Weights of a small mixture-of-experts language model, trained from scratch on English Wikipedia.
Size: width 192, 28.5M parameters.
Experts: 160 experts in each of 9 layers, 32 SwiGLU neurons an expert, 6 picks a token, a softmax router.
Training: a variant of Adam for the experts, 267M tokens, 4073 steps.
Below are experts of layer 3 (counted from 0) of a mixture-of-experts language model. Rows are named router (the router's row for the expert), gate (a neuron's input weights, with its number), up (a neuron's input weights, with its number) and show model dimensions 0-191. Each number is 500 + 25 x the weight over its row's rms, rounded and kept within 0 to 999. Numbers have three digits each.
Before each expert's rows: "mostly gets" lists some tokens that are sent to it at least half of the time. This comes from a sample of Wikipedia text that the model never trained on.

# expert 151
mostly gets: " her", " his", " him", " long", "f", " open"
router:501463522502462522468469498511482505523520468502524462530518531519531529488508512523485545484466514504488501534521475548462543502520495517517474526474481494492537467509519512513555501550511530496488473484500497491541483480481473453519478508515480527487479477501542534533496476462484508530490453508491468517476512505493499491498516486474519495534496539527502486488510548473541499449494533447513535490473534530471517495530495537466468511474491500458488468486479502482543475504500535483513515503529486523523472477454519494502494527481499471482472500482527558530527482542455544513
gate0:485511447509486508499488487491500498492526520546493481474514524516543523506525526456464533522484486462506515498479576477532513476475487510530466473525468500517469518505492530495506501534501508508472481484490507479499507506512508499502518486532496516531531517488525535525485488495538479414502515484494525578483463469480501507521537476511503498500470524465478473491450494535486498502450505466499496499509502469545491522465486515499513466522498523480525539479522506509511521537481564494477502539479522513531476540445492499481506506463460568493516481523500504510519477506495457519
up0:464493469514476566559490455501476507487492516516467483502502516500492500528493519494449530500478495482537509508530503497510511508491500521523478505521501519502498465484476482516488480517487515493491488531491520494543508492521468510504513534534479507532482501485522499534483476516516500447505479489486521504481636495537479494472507524518503497510505500484522468507474519483514474529487535537487522507500479472497510511519561525537499495505498468487496460473518501543539522513447473425478517524488505519508475512482474487484496493458504475482489506514542506463544520482448469490

# expert 68
mostly gets: " show", " claim", "tion", "ń", "ure", " Island"
router:511469513507472534485486548512478481488550477521511483556502513537540510490525523504437524474473528501465507532521499492485496480548483494531482504486459493499523492536525526522511529522507518494476464469553462518510488478476468490520470503556472506473461471505535540511477488478515519503492477514486472492492530553477514447484490473480506501531506499512545484509483511471508525472507520468524511485475537523474506484539516527467454540486460472489495470501472467514512448513470521479496540524524502512532457493481514449466496522481495471479491480482528485516514486513469518489
gate1:490466470511484543472484515503507488481547497479510484476549490533534513509467526459452492432473452544520519494483536466507516500518415516490500543507490512483519485484518501509519513504490501518463482519472502508480447515494496501538512496493456511490488519499515466538479530487525509497515483503497473510486538510480564513515509497521479510553479475499491469494471450477509443524507497483531503533481543494515477474493487522518488517532495454493460525523520514474494496535493509492506524510551493502505479507489507501484500551480498497478478538488521503505508483540469425531
up1:492512474473503477482494463481492523486497501483486486487515491494490483494481524494460544487507492465520491503499508486496506517486464501480510512525493528528494499485524515476493572541518481491505490526485494480488516521492515516504487486525519470501518514443491472558512527468494490475519507484563485491525517510496508548531468498488498517492475487494479495542502569549532478504507480543485495447517533534495487552520486497474509481498478512485507500516495509512480488514503479590486491458512522501472474496490508469478508490541538530542567532508504507491444524595500509477

# expert 139
mostly gets: " based", " German", " consider", " creat", " published", " built"
router:516472537502495491481478507509476497539514484519503488514516514509508526504538521521478514482448543529484488534503468520451521502530504507522491493490478464500499480547513509528534506529520520495479475488532449524520496489498468471530487515510481507500470480499520545542482482473492521508469490519491484531512538545485514482525549446465528499515524511515518456492473551481529505480541506482544521467471536542481549475519520548452462535477473494484493497499448471488550463537486509489519515524518499504504475478487524453497506555488478458503490475478517513523519484524496528499
gate0:475451521503444487518508542543499505495515461537486507511489497488476489490528477513498517466482500463473479471496496481458556502475527538476500505475500485516489505481522518556465524511476498542545490491482482524489521489513515471505475501497495470447508487512486533532483517464461554503517528518471488496495473536457601494518483474510489508514526509517533508497538497444496484481536535495518506450484540466518487509485527510481478506493436464506507527513469461515512514499512518506494518515540524514520497488485487552471503512513520511495470536501490497491543499521469507486
up0:481469510491537480490504511523566487517491504534513505505509478482485506512527496525500490489498510484476455456492515391492505513475503511485507489483510480502473504516544501560501494473481519529527498483502526543488514406526532483475494503480505505486526512503506493527442492461459509497503516515464522498546482494473470505542498485517487511482513501537502534439540447463483490477543526501522496466506518493531491479460500504484484506475445463509530542539468482522491547527518526503493505501530519508504531479492502515502500497533503472485489527517476496496513486496503469509

# expert 118
mostly gets: "---|---|---|---|", " The", "|", "⁄", "The", "20"
router:510478514541489531482480542532480463528530476538512477532508532531519499472524516504475538483486510526492529523533493528469541460514491515513468514463462463450514485510521541509523533512527530465479462479513478522531467478482455456499466539530487518481459489513537496495473470475498512532472474518505481509486524519445534467514520486480512521526513530528499476495513521476513520484504517471554536506470554514479514481524513534493474527489487500477486474496488477482534478504514519513542523502507462521513493508465500483452474488504497464527480506465513526552503500522477532515
gate0:529449483544514541539480573469506476473506498510445525511514499483528495448511495527502515497508514526502486480507456533467522473494494492520513511505469500484506509497477526505558546493490535507499524468512466496513495515510483502484507481567499528508489493501484496514497521482487521552485505512535457524459459495534456494473478488527492491515544539503541462478505481453489493507463482493500490495487485484485487512511490499488479486482544516511504532482459436468489489487524523489494541501515499474526492483481520502518486548467510518511512475469534499437545504525452534530
up0:494500558511458478463464455520493513525510489523558478518491506527469506520498524486476458492478536509515512513490478472517516520545496501515479516521496481496513472530538518519465473544509486498483479522519480527503484439492474480534499538459499475481450467528526543519526486532522518480539486517470462499508516515491560484511533496455517502503474514523508510516473548518523506477546530491532525477484545523489516480497497470494470518495436470475479461471492471512525460522448500484483502545530504508505480498509523474518527507492478513450484534524513500508519493500518506474

# expert 39
mostly gets: " through", " second", " down", " third", " election", "time"
router:505472508505467527484493514502474462538550468524505481530535516527515526473521558496486529498473507493494538520534440535477528491513484498537466496475459485460522465514515548551533504540520525463486468468503471503547472476491497481538472512530481533468477486504516518523504496466477512549486479508487479512477503505457509468513504498515529518523515529527509489483483530479543541505489539486521526493469528539473484450530505526480488522482497476487482509455458471482507496509498514504526537511505459512516480514482524476488506533482517465491487480464526540534516476529493497508
gate0:486454519473500528443515509503493489539525508509538480516505548510481468517477468527498503514505489539509556540506475506505488490496492506480492503466479407487491443497500499486480499531556497489471498476512517503487526502500494460501484504491503469474502502510507513489493506522473479475489523377465504539508478532450495512535497496505518490548526502492482449451447458534498502485481494517508517508484493495505480471474518486501524492510486551522503522510490494533493534467491489529499505523490454527492469455483499499517502528482513483505474497524508519485516462491510505529
up0:479473511493486531418502517504514471527497513520549467520482537499483486519513463492498515522550500520514532517508471516500504506506503661492495544481489477485519477491492479484492508532533493515480486464499493490527515480513482479482511503474473459486502490477524493483500496523471479463483482497489494513505483504488502532526487499501499482521493498485480460447472530497477487470483477502475520528477496470479465464467519479506525505487475542513496507479503463531479527503489502508516517504508442527492460461503499515514505512468505472507430496512513531513510479507490506531

# expert 80
mostly gets: " but", " have", " and", " Sch", " or", " built"
router:535478527501478509476485515514444490506512495526495483531510530524523516487533530507486514488447551518507521508522443526434524480542504491511466504476472480479529451527527535522500509518532534499480489461509489523509480474483478477539467509532471510469478487530536501512463476494500521503454482553469476511458542506473531462508506464482534527514515510530519457490504526476500527501475517470520522478476514522474516477520494506481480495486487498489478474462479482474534463521487529481507522510519478542505469474484526464469468523499483459474506470474524553521522474524498515485
gate1:538519535520497513528495505503471481512530504505483482529514473520458519532554485537496457517496541549501487539521519502465518540533517509505505475501474485495503471537535517528488508527498498514541470456499491497509502494519510498518544530476477484500529485500480494527491478483495500551489459506493496473473487529500515491524447502463486489527497500497512478477524535457516494506488427495499496473471509538523536503486469514485502519514516510492515523499478444468497467494484485472510483489499485539490368513485519507435504508504494518477485518504520496521543475516519496504
up1:453455500495500498529513505507552509505448481500526505488459522499519493505452522480496538477533516497496540455498479439523504460495471499505509520486542493505504525449453468473500486477510481485479497531489504488501523511471494483479548471476513471488469480466547524489512507501512435469516550454511504546517504424514508516493518487504503511489497508515503517515491473517506493492526518490481508503503500475496473481511541493524486543476466467492487474495508543535466537491499543525498524529577509442485484475512471495496499502488467477520539500475494480468473523487499526495

# expert 128
mostly gets: " project", " site", " station", " plan", " V", " visit"
router:517485505504459510459487503523462500504533467521506452506499510525525496480511571506480513505475519533476542530526493484472511487530503488504477525482464487467527475527530533531530515524523505490467485471543495493500475473467488497515451531512475505479494475510543534498469485499468523507477517523488467538472547517479518453523520446474545510520492510528546478499491517490517513482515508463515493468484532539495517478507530502484475522478484469457465465482452494486538487495495518446498528523520476544550466496476501487486493506461521493495508475478533543501517500554494502486
gate0:403511535489514490521522485484520470513492468504518525501453501481520488458478520500474503482510489483512513480521514475519479459534474546542466458527491475459487490517489507559521462530475501497537490483485485473496490486491495485462511489542509522504501481515497534497484509549494464494495516550471485467512523495493490500536515481492516485503499524497499566483510492468463541476520508515535504525516485509486474512488533477453483496468463503481483466446472499520467485517512500499487521526472498514469453494429472499513536496525454453504503508504526492483550501475476490504
up0:517529494476503514473498509502575502497519545507481476508546495508507503515523471505512482578530501520489500496487511500499513516470486486446519507481500496518513515487517486475519559479519486514495524521514516539506510456521498505512495537499466493518480546494524468469502486480508517504402508510513499507506492464499509497497519509507507536501504470513505463482535479496524461513467490516518506473486497495517506486494483503532491512522523489555514588553581474472543497493478519479548472503512486500523547527551504488490486497478535533509482495514465516507504458479510510514

# expert 144
mostly gets: " Ro", "ro", " very", " pro", " su", " Jo"
router:522482521532456512521492524500458453516510481519498465514487505515504501491549537514492520480455546527494544534513488531458519498522495475508465529462467464459541464512515522539514531535519549470486477495543482508523474476483506457515466531524490509469457480519556521492498470484492528535482494522491514494475529497463514477500529468474531531499504516504511451492499512496543509487519518487518500477465516505475525472511497538464482502485479485483479491484507493463545472522491517509508527521523478504526469510492521495474490530453488475480502473493537538557525490511478552508
gate0:490486505495517493487463542483531469478474476504517444497504495494520465508506504502470461473555506534510487501482479530445502514473475503543529527518466487474507460535540487535513468508504530483531528476539482482474495498477520462486521542492510482489473486427545462519452472498479521519520513507510498528496509524495521479503502466461498520500463489519505458491494513509550464484507497505459478479469466517504508500533471501468491476473462531472521521494504465483546495459509536507506552509483486506503496488466524479491553482478483510494514499516537511463530504530492542450
up0:529495524503479506455494443530476516522536496498508495524517523500520508497509510506503509514483482494501531500533510494543496494549526492478483512501533435531494534503500518469500510478477465506433466514497487502532509509524481499520485483497492510530525503534477533493508535489497471513480467508482497463472526499516507506520512511542520501509549498514505515399514491474453529497480521482546532529510531528469484454505520486508480526516525463511456478504487503539476492552463494474496486510515502519497477496502500515495420531497530475467459469499466511537463486484510467543

# expert 85
mostly gets: "structure", " Iran", " law", "š", " Bu", " describe"
router:512448512497458498473479529541459494493535467522531482543493534520523524480525517519444525482464515503481521524513484514480525482511483507507476491483458450487527492518517532542505512537503514488505459463533443517506476467472501475515468527549490514468469474527515526518475486493496515512474500493463492513445520533488524481509533469462518527515515521539508472492481530502514510451497534487516504463447519513478496467533511502485446492460464476480473495477469446503520478508478545519487527515504489509515478512485506454480468534489513461489510487480519512499516482524477523501
gate0:500481529498490515529497505489480549458481435510549491541510509478476515541507489467481480515501490496515483499513539502524488507504487464484502508497458488520504519471490491501501505511465502520493486489526506492516485472505517514508505514497495518461529502492490487553499521486451490531513539493475522492473502513479503522445457513477497513509537494490445512477488574533527519481516512489512490475488518530441507511532471503498503523510440465517503527483505468498510553507516492500502506530508503527491518480473486531511478570538498477523491530518534503504492486510530625484
up0:495480455516493504490521569482504497523534554509463509475526537530473489495484500493492514490523520510495524495510470523489490494509490547534487521514468533491504468511526561513456475475517525469520516540481508497480522539496496511488486501492493491510484495503521519501494512525507505511508444505515465526514486484521505480521501510537506481514468483483538464513524509491505515530453507518525477489537502474540501498502542491515498549504559521507484472440495531484489508492486475529492506482479484462485488492476598498480489456486481530508517485391519506495493483507462497519

# expert 67
mostly gets: " author", " government", " organ", " military", " operation", " Army"
router:531501513528482515480463513526479496527522473500522464544514537524555503487526523508456528491490512517494522538501473523472517474530471480496465498497500466479560474505511560526513499525482556498473484483517467515503437505473497475523478503545502518451499486519508510506468470474468512542463458521487475488466517528472533468492508487489489527504527513507541482494492519482522538481531511474516516477470530521464518489539493522481497514488473477468488473472493489519493462488510509497507546529502498543532457479512519475483470536488485460463530496468521527528529484535500531524
gate0:516494511545482483506530492516485495489494529464508468504528521466522500523556490445559521532493497527561517523462499548498495500388527513522484547530509498489509483487508550543489509486498536496483511499503492517468484511526525464468500514521495494487501536512521474499475544524524480498503487503501527488511501440528502500530501535474480511481510514529489486483486457462495490542516507542484493522526515463497459470516485504509499497511482499502475499505525483488495519469523462525461505522505468519511483508500454492523455470503504474544481491445508488491490465498506476454
up0:524503485496528495466509478475519520582515491497530504493518523505492479495528524540513469514514493522523550550483491529526448495488460523542555480528508505505539479491487478524464482478497512513528501517482496539489458516531447542475491500556492548441515494536462461510525502495503511580473511523497508491549513507495513464492521488482483499474515490507486495523484505497503515473531516467514510516509485504523464473494493502504476501519526548533499521514520495496498479505518510548491526528522495537470527502511516467507484518481546480462463484526503481500504481451517544511

# expert 143
mostly gets: " Ko", " Ni", " Si", " Ga", "da", " Da"
router:526502518514480518491461513532457464540505481492500479539520504539539504464524508501475501468494534510505515511534478523489483510505474508489476508461468471494533477513501535525507505528548510470489458472527489507554479488482480450536489506524499524501454468534524522515451466469469536502480479495495444514485504487445514454515533477480538550536539516554527481479516516506517515478490522495516495500478513493472541457520496516497461495475479528456497480474496445471499470513492527507526519513511474505524476496491515466473483524463500490481516481494531526520531487525468528484
gate0:506496553506493535489490484509479484519513502517519470525498517505497536518480499530530483455491462484454500519516515533500520465519479486481495482476508509516528505511491514529473512489517503454506486592494483506487493504461495535526468525514490477489469522452496511498477526499440488510529494493486534519498482516496476538547520504515507485535516485493531478543516503502513533477507518498514490489455498483446497461536559469468516510485513506482502480467494532514511509510467509511534525513523490508497503483409476475489432507547528457458513489517480524472492525481515519446
up0:516512481546474463504490528504507514485506468500496535519507490515536481487513520497461515508493526544491507521470467494494485516514516530582526519505467504490475458482533490491516497517497495545479512494499488501540487520438491460490524472482498520456489456526509480475515472483522501502464473510489448507443537541492539483481476507474494519496491513482499525497530507487475503494481488489477549498505517519548590530486479542488498552531511454496484528535472488542499460522521526489482501519482509494489494500484479513462520486487449502538479506496522511527514488528528487551

# expert 35
mostly gets: " January", "0.0", " April", ","
router:509461546527483503473474516516476461495516470505526477511489503529517508479535511520470499484485534523490506493512489504470536508539508498523486492476456481495508473533544531520518498494537519482468489481546486508546466494478468477513463527509499495497463438520533514497482487478485503526490472531496447508479500526467536487498516474468546529506495519531506486456513551476506535465496515467537501498449544541472533470527465485468476520476457493492497481458473485484527471517478537509518521522503481524513475475496531459485471520485496494488513451465514512512547473533487530512
gate0:506490543498477476470503533516504496509510478511524469537482506463527355465490519523493486479490516524580499514495519489480509489509510501516474509490491500494515494511489472504499512531532510478500489482513482529495490476511478467497480541553493473497472503481505500542477490477529482519486510532501528515521500509510539466531514523507506491512500496500539447513473512487529501499513541493503486507450484497467517476538503516515503490511499486504500482475497506508535473538467522491500535524506463528514441507495493468568473500467514487476483474485510506524498514484523578490
up0:506490475505491538518450500526391480532513490511495487509520536513506502505502513504494514502459514491471508505529491519477505520529494501494479514483493483460517471532525534508534542511518532489510481496500500509522493480495457507475481514518479533487471488522515513496621455531492541515477492491495476524463492503481464521479479481498500533508494517463523471484502488495507492463509497462528536455473511509515506505472510518496453486462516518480493522479473472484515526489515459444530493487522528506508538460488497521478487491487524482482503504498512563508516478516451534527

# expert 43
mostly gets: " research", "ological", " continu", " process", " develop", " =="
router:514457521504477497479477500516483500526529445554501501517491535531507498483520518512463507487458508523482502510526475514473523479538485510500481525458512457486514479522520515544501520528524498493488479492523466514510489474457472501517480530495499533499467476493487543496475510490499532537490471512502488509466531537479526477502521469473537513547508537510542475482497539452519541491509521453501543451475525530482554487556519509440474527473500500466484481470487480466523464522503499480516525517502510539505446481469537492479475515469490482476490481487533507503506493541496540489
gate0:513514554525488492503497488499513494557491468531483507501448486477506514486506505528509440493496513516450499502492495518486505557510476489561473462518492397485525497541472495493542484527492477467503493486514505487489532497527511471508517505485501501465497469525496521464488494476465557472487526489485504533518497523467535504495493483455496532493498510496488514510481508522525559482537504448455516462519497501569505480541507511488562516476480516516472495503484523498492495487518480506561507521508527485498535486497485503474488551491472499469506519494522506528505482481501533484
up0:475514488506497462497513492483515466474507515490540496519480506509491492484497517536523503516511495479489528538538499510506570517526465546537507508510510478485497490470516403535481482512462458478529493515504484530509503455470504465498460503509505520402487502479496472470485480500497474531485508505467536499471494441512519499578526529462471529545519511503499484489528494491500501475499500545466482479498463503499525477525460477532499503515515480472516519501535512500490479523498498555454508502515510487501475557499488500514506526521462485521495491516507513512505504527497536517

# expert 147
mostly gets: " Cor", " Smith", " City", "š", "ô", " Town"
router:502451524495478545498452519527481465497527448523530476520509540530542511488521519516479505492498509505467539520513474524468503501529471517512491500497492511461543485543532528510498496539515532488478500479527470495519457504461471455519486522537461505474487472525517513513472465470495537541480456529485473527481504526476531479510513468472508548520519511526498474461511524501527513478520556494525507488494529525473506478535497501472456506476484512470480451474471492491517482502455506506499518500515486498515480511468518467487460542488529474459516479479527553512502497536461501479
gate0:524503484480495528501484517496493533507503506504511505487512544478489489503477541513500489507506497487506497537513492495477507489490527519560528505526513509535503487496516495475501482503476507461513489545513500451500507508486494535520475509521478495482505491446506516494515503516457471522517521515505509508526487485507507472520473481507527472514425488540523521513482570472458535482539506509507497485507491601477508518531479517466508542482512516503495533527472508487506511494473495517493529517460519481507501488479595496486507534511517517480502510520492476501493379528528477481
up0:504494490505486445540522460530477510491537537525494508528523467541545496490636500490457484499484521533493510476527511500523496453531492500445503514508527464486488469518488528515480484492494460512545506515459496538500503509521519535486491505471535506516502539497508458497478498482476502540486479524480492513529516488511515523487520543494495525500504501459500485461476467493503517542461544511488537510526490511537513478514560453535495509525492477500508508499505524485529508513521499487512495509499488508487514515498498499471491486506458499534501525512485548477527482531516528535

# expert 109
mostly gets: " well", " It", " it", " most", " such", " addition"
router:537474518518471531468469514502480480516519478552494463512526509527511518476523518520485516487476523541489509529490453530487530497511493521537485521468485472477528454528502526540535530515530523487496453491515489510502452445496498473511460544508493543457468480491521509497467478493472503528472464527478491511470529494466552488510524470484529508526493527521525484476494502466532524483521534517537521498481525515478514484530512528489462502501502496483446487491491493481511479505479541458544519522510462514534495494486530501504507521470508483467493479453548537530532462548504506505
gate0:538502496504514498471480518485490514505450492499537492523535482476519517500503510512504516486491509478520548521495463545475513529514489478483511515483501485430491443513484517490489510483532460533493512477519503490492511496450512520492497525493523525469503512502510463506481496473409496522473481488513516478483518493504534527498511514459498482500506493466506485497430519522500476500520478499504527491404500505521505524481521572476508511511530516504500470476501489497390521503499526507531497486504475510537505470501523514490513471519504490496492446461515503505473461523498503462
up0:479529495499512466532520464500509471505501526520482520479464506524489473512431497496512491527497459541469568499491517475536496485495504525512497450518509523543497546483504490496512470498497509485490530513475490524500454503517484479504491460493487491513526499501485530485525552503534486471520523520493487493540483527502466461509518520523514532480500498488502528495496485494483505510478508471498430513502481470485488469499489480512496490480476437356511499515483531514511473476487474525463500509487540532456497541493491476513482517476506492503507506517481513480503522507491473544

# expert 103
mostly gets: " Ja", " Jack", " West", " S", " South", ","
router:520485516516472514481483514522466457536549469527531484517489512566503495474540536528462499491457534529496522515511467522466530498526494490521489504485490473451523482515516537518521540520534513476473486456542477528522466497496460479507461535519495531483461470532527528521499490455485491524461475516492475519480523511462529471500532494462538523512509537515499482459487559488516534465507505474524534479478517499495535477523488501459456518487491514477518485483479478465508457526512504489533505524508478509519484488487532469464490513500504491502483456469516527519524504528484523481
gate0:502473463510493483505501519509503490512491481479522498533477500474477509467509501532500503478504509503495545482462495490507517535512492514516511545481486594446514515481481474540463517498504496489497467505570461463504518496512512498503451517476503520506492431506523540498486575491496509516507510504479497510483478522449542457514480510504479488514537502499505487487519522463502481516542536494557486460484449475501516468507512507506436496495446482496510505488476515530482495522493473531514501560528477510534507507498532476489531502453479511494512485511522497517512522530453505525
up0:503507531519506535490500472506476505497489509515476479473536507536521502540500488470505527509500490501510463515549507508487491476498495515490484465538492484554489477535530542454523490525508517500534519504423516512507477487480482484506551489540492478478518573481460470500488487518496504493470481497524501488472541486536501490521521487489531580574477502528493503516483474515512509486460485509515515546497510534485481518493499511496531506498530525478488471509502477480523505475482522457487498446477519497492475495499442521577465496541522470488479527483484494505466482502540512511

# expert 137
mostly gets: "struction", " information", "ities", "rop", "mb", "ity"
router:523451517537485499475464508511477518516533476496506490522526561534526533450524528525489495462492505515490517509518488515493513473537500507512482515451496463504516497533506520510517539547538533477460473471529504533528458471454491485523480508514473515493491490501491543534471495498498533504495497531482443511479518516467508464510506462456530492525541511537533494513510526436473541483485508488517515478442515532471500481549511520486452515461470496464492491483481471477515485516510504484502520528512472521520474467491510492507492508489525451490492484486531535537511504522495546482
gate0:466473496521492489501508486502486500519482553488517489478498487526515502448482481531496526493513484531534501456516500555559483478487507510501490536500513476475499500571502532541524537463517518498485467491475527476464500516446489503479491528487485505515505515497495528499524523519498501513478482566501480497514474461481484491505464526520543504476510497496496492489500488501431492502484508483512534499539483486509570488453452468510474481509509491480455509510532474500478500542547560458515503472486483509506480509510473526506506509460570518517496506462500506499560497500518458485
up0:471490524502534491459494481504514512497514490486487487490507486526496528494518441509504499482549492525477626509583498525580491500469515498515541530469504491502503508459510482491508530492510521499493474530464490515459517512474484509530495507494497482494500532508478481458498503501517514540489486498522502517505504498505493472500496548482506511503492500502479479506513518496507478501505528499485481518504517479506562487507496512502507521523533479467506496505566486495539490498531482511551461535509494571483546517509547550508546509509495571481496501490499514482494509506482514514

# expert 97
mostly gets: " United", " British", " Bar", " trans", " Indian", "General"
router:516487530511450520472490520540484457549521462518493477533522510528522524489522520528476511478498515524502526524535475507481516490530493503529486505456472461464535504535504533507527513526522545462473509509508482523520470481488486489520497514517498506465478495511501512531474487442501507534502508509474470519472520528471509457478530495471516511521534525541498496477504530474548509474507539450531520489476511526483544462543499526464478522470471478468507437475445481495520483512474496496509500537512471503521496495486553466483456544466494479477488485490512517539494479526496521500
gate0:518480466507523500492500506486505510529546421503494486558529498543487525528506520498514506470496491499512527514474497522512504496511510503494484486386491454481485471476462541511515510492517535504533488502506474447465499502519515525548503492510516487504492530489499519506507502538486524521486501514489513461504527518499525504501503503514504466518480478492430492479510536473523481504470501491516518496484529497462494406515541501500494507506486517505488540458530486497473507533509503500566507501483432523508509530510501503506473492484519494515478480466483516511498534482486521563
up0:498513482500522487514493498507530496492495472502489519500495511508468502509470485499513476483506493495483481495456508486546508506422497512521501474493500493487585510480456508488545508481483519485551530506484505484481474507489533522495541481496491496506572493529449474512505502510499484521532509506480526438483510479512527503499522501531482493490470486484486506471528492498417489501498475432459501493529505513473483467525494496487534527497587509512515499455440493464464509511457495489506503490479485492491501511500520530523468490528512495495463499509472508507488505477415473513

# expert 129
mostly gets: " out", " up", " Bra", " over", " has", " back"
router:523463537513497555472465503521486496521531473556530454530522508526517524475499507516457519493461529509509550504521473501491533512523458497533486480472453501467540493521534533511514524526513522496498490509515475524542472504488467494516485535514477493501468457524503516519474457454519530518454505521489486520466523518476530486493549487489513500512515500531527497485517538503491528488488525484528525505472512518484516494541495508513480528482478504491491439447464483471522470538493534462509518548514470509505474469495532486481484493478504479498506460466548520529525479526505539494
gate0:503507494502470507518482471501484490523485517476497518493460509490543513504503510529475493472528524500494477489487492512501507514524492534526526499461474498499473490501531529488470504488470506507543478419518497506502522525483491477502520539501502513516483497509509503509457495481514475501513476490445498495505502468475496506504506493523506502501490484505393495467451514514550523464558555522547532527526497511509488484524477498486507595526448498486518494516463481533470528489483513489477522516509530412488464483519506493533503515513493504513524509493480486468474493510538547496
up0:518494530502506530502543519486514478504508478518513492480512521511495524517494486526500515494510486502514506507524508535508496504503484479472488510509511506499500486473501381559516500505514492492466526497478494512512483466505478504503487456508493482470525516458503507468494494518499508483479497502509467502473529478531513522485520489465504509532520512490507642541471512484503495511453500469485475510491519477494524501470478611518512496485502572491488485516513500498500487559535505497529519470508495502513502465509474521499506505490532482499507484464503494465504502482469491510

# expert 72
mostly gets: " while", " when", " located", "#", " El", "With"
router:534493531543464529497458518544477467511521480520478466533515530535540541485531524506497524484476561516494524515531479500471538494526493508523477495472457478473509494547530514504530541515517535488476472477521468530532481480509481479528471515518490518486483463529520526500493492483504518503473483514491489503484525527481526470503505479466522539527518528512508472478508547493527520485502506492562527483454522527484534514511533529476475495483467489478475473475473491494538488519517521476532510523539477559515471505477508476499488519460466511491480475464524521516550474539484525501
gate0:515513470489482513504463508503478504513494471529515483508486525510508517507515513619516518508497515513504524502511509507523525493529493479506471501451496488430504496483488497508503508491542525475490509488531472510499494444502480494505499531512476582521491484537537530546528483516490527511471480539471502495479510506474485511503502493459510484511498510506518483534481462481519500513505504506499511482433498511498472496512511503548455503484477525514502482483481521475533461568522500459471511496509488527520492520477489477493518516449491489492435492460511498501591501495521492486
up0:491496476515468533521476490495452518509498523487485494488512536508493491501498499522517506511477510502514555501561502497514511493544463464491479518470496494434510473483477505503504495453523491460482522484517494511504506454507494496469495511509492552497494500550584504548495474515479531507463492477469496518498513508479478524505482517502511491525494490485549458493485469473516530533489495510478486465500464484526492503493524475544388497481492516497478486495525498458561507523540484474486502493539468519540506502487488515494511524465473494487499518447494439494483472480493501489

# expert 73
mostly gets: " form", " debut", " assist", "ib", "cell", "ov"
router:521481532543490499502495506534462479532536458540492470540548533543523493474540508493459508471474523517500507501542488514491493471534501489511464510450461470488550497516533528501521534496509521466494472489506477505534467471466496487541490503547473522491491514529490529514457492488505498522484479531512460509473518537497500475544539470492532534541534500528528452481487536475527527499492530497528522478478512533467517460515516530488468535471494473476472429486496491503505492514502512477506507547512488515518466493491529474468459525484478488507507495477519522528512491508481517490
gate0:511486515506465541516507499452497512539535521531488494542578537526501493520485463471495496501527493437518495481525508530500502484518493498449498494362477509489513522542510473471511546531514485482475497483496508505527518505495516480519505490526564486487501501520509508532501464460497539522496507493508491519480493500476541508498475501498501523525510488515445458488464480501505553544543499505486471495511487512454541518503487512488499496466496507485486474483518504496532501506532513511529488458511499512537490501518505491455486503530500521490501518489500529545494529487486489498
up0:505494511518475479511515477474488522521542511540456521563570554491505470541481476507476498484527482462530488477528517504507498462504501442452469499478492518511505521530489479472518503548492505479489517472496498513539538491510544499498495489525553477472496527516485506535488522452498492521489530495486514524499497497488463508516463522534523526538517498518497531492488476481531556544522489512498496451513478515483530522508489512487527508492509507499488465515496497511489513485502521537496469465552499516549481486509512497442482521506508512505502583489497480542513512460463494539

# expert 31
mostly gets: " Ab", "Ch", "Á", "–0", "É", "‘"
router:507462513529476547469454542518480472522538493531511484541512524542515518455532523511464512487495526519481522539525475502462532490538490495509472535486479477462512455501540512513516537509537521475495466454523464502525490484502475450513490513508490515475456481526536515494472462504518516535444483533499481530483504526476516480524493485502532532546517520512526495488519501472514528475510514495514530496461498495503525459512514530479466495486464494477473498479481460494507476515489518503545540508543474531512472514489519486464479515453483474493492465496508535516519450519489536517
gate0:508457512533505535512505490494486516467517479477480492534501548489494497488500492537499483461521465523501559484514486460502521514532461523488482509484512530517484498519494525506494533474522509504460521446504518498535486509506398474520497513520494562511496487559495460500519498501517495509485508470467462478508523511458543487456489511507501497528593494507515482490511506494477527538489478452505484507518510499490511472540511498496504495499515519484534467505511513514540545420506510513467461471545503491521498486514498498493494499502479497493503550479506487490543495461501514524
up0:495560494471498482518502500518518495515486494504522516493493487520508521507511493493463538509507552455497464523530457535513492505487505488552514484500473470494518517471515484474508502522487505495549456531513462500500510502480525475481496482503500441487505482485522527477616492474501528499512513497524512509573487403520490505522523503479506515501507531510499500482475509516514465457507516522478496490481504521483478498515465510483494522492457493487501493486474484465481454533516538499490595511462508489484507466466496495496505511524527490502472463504517506528493524510478494490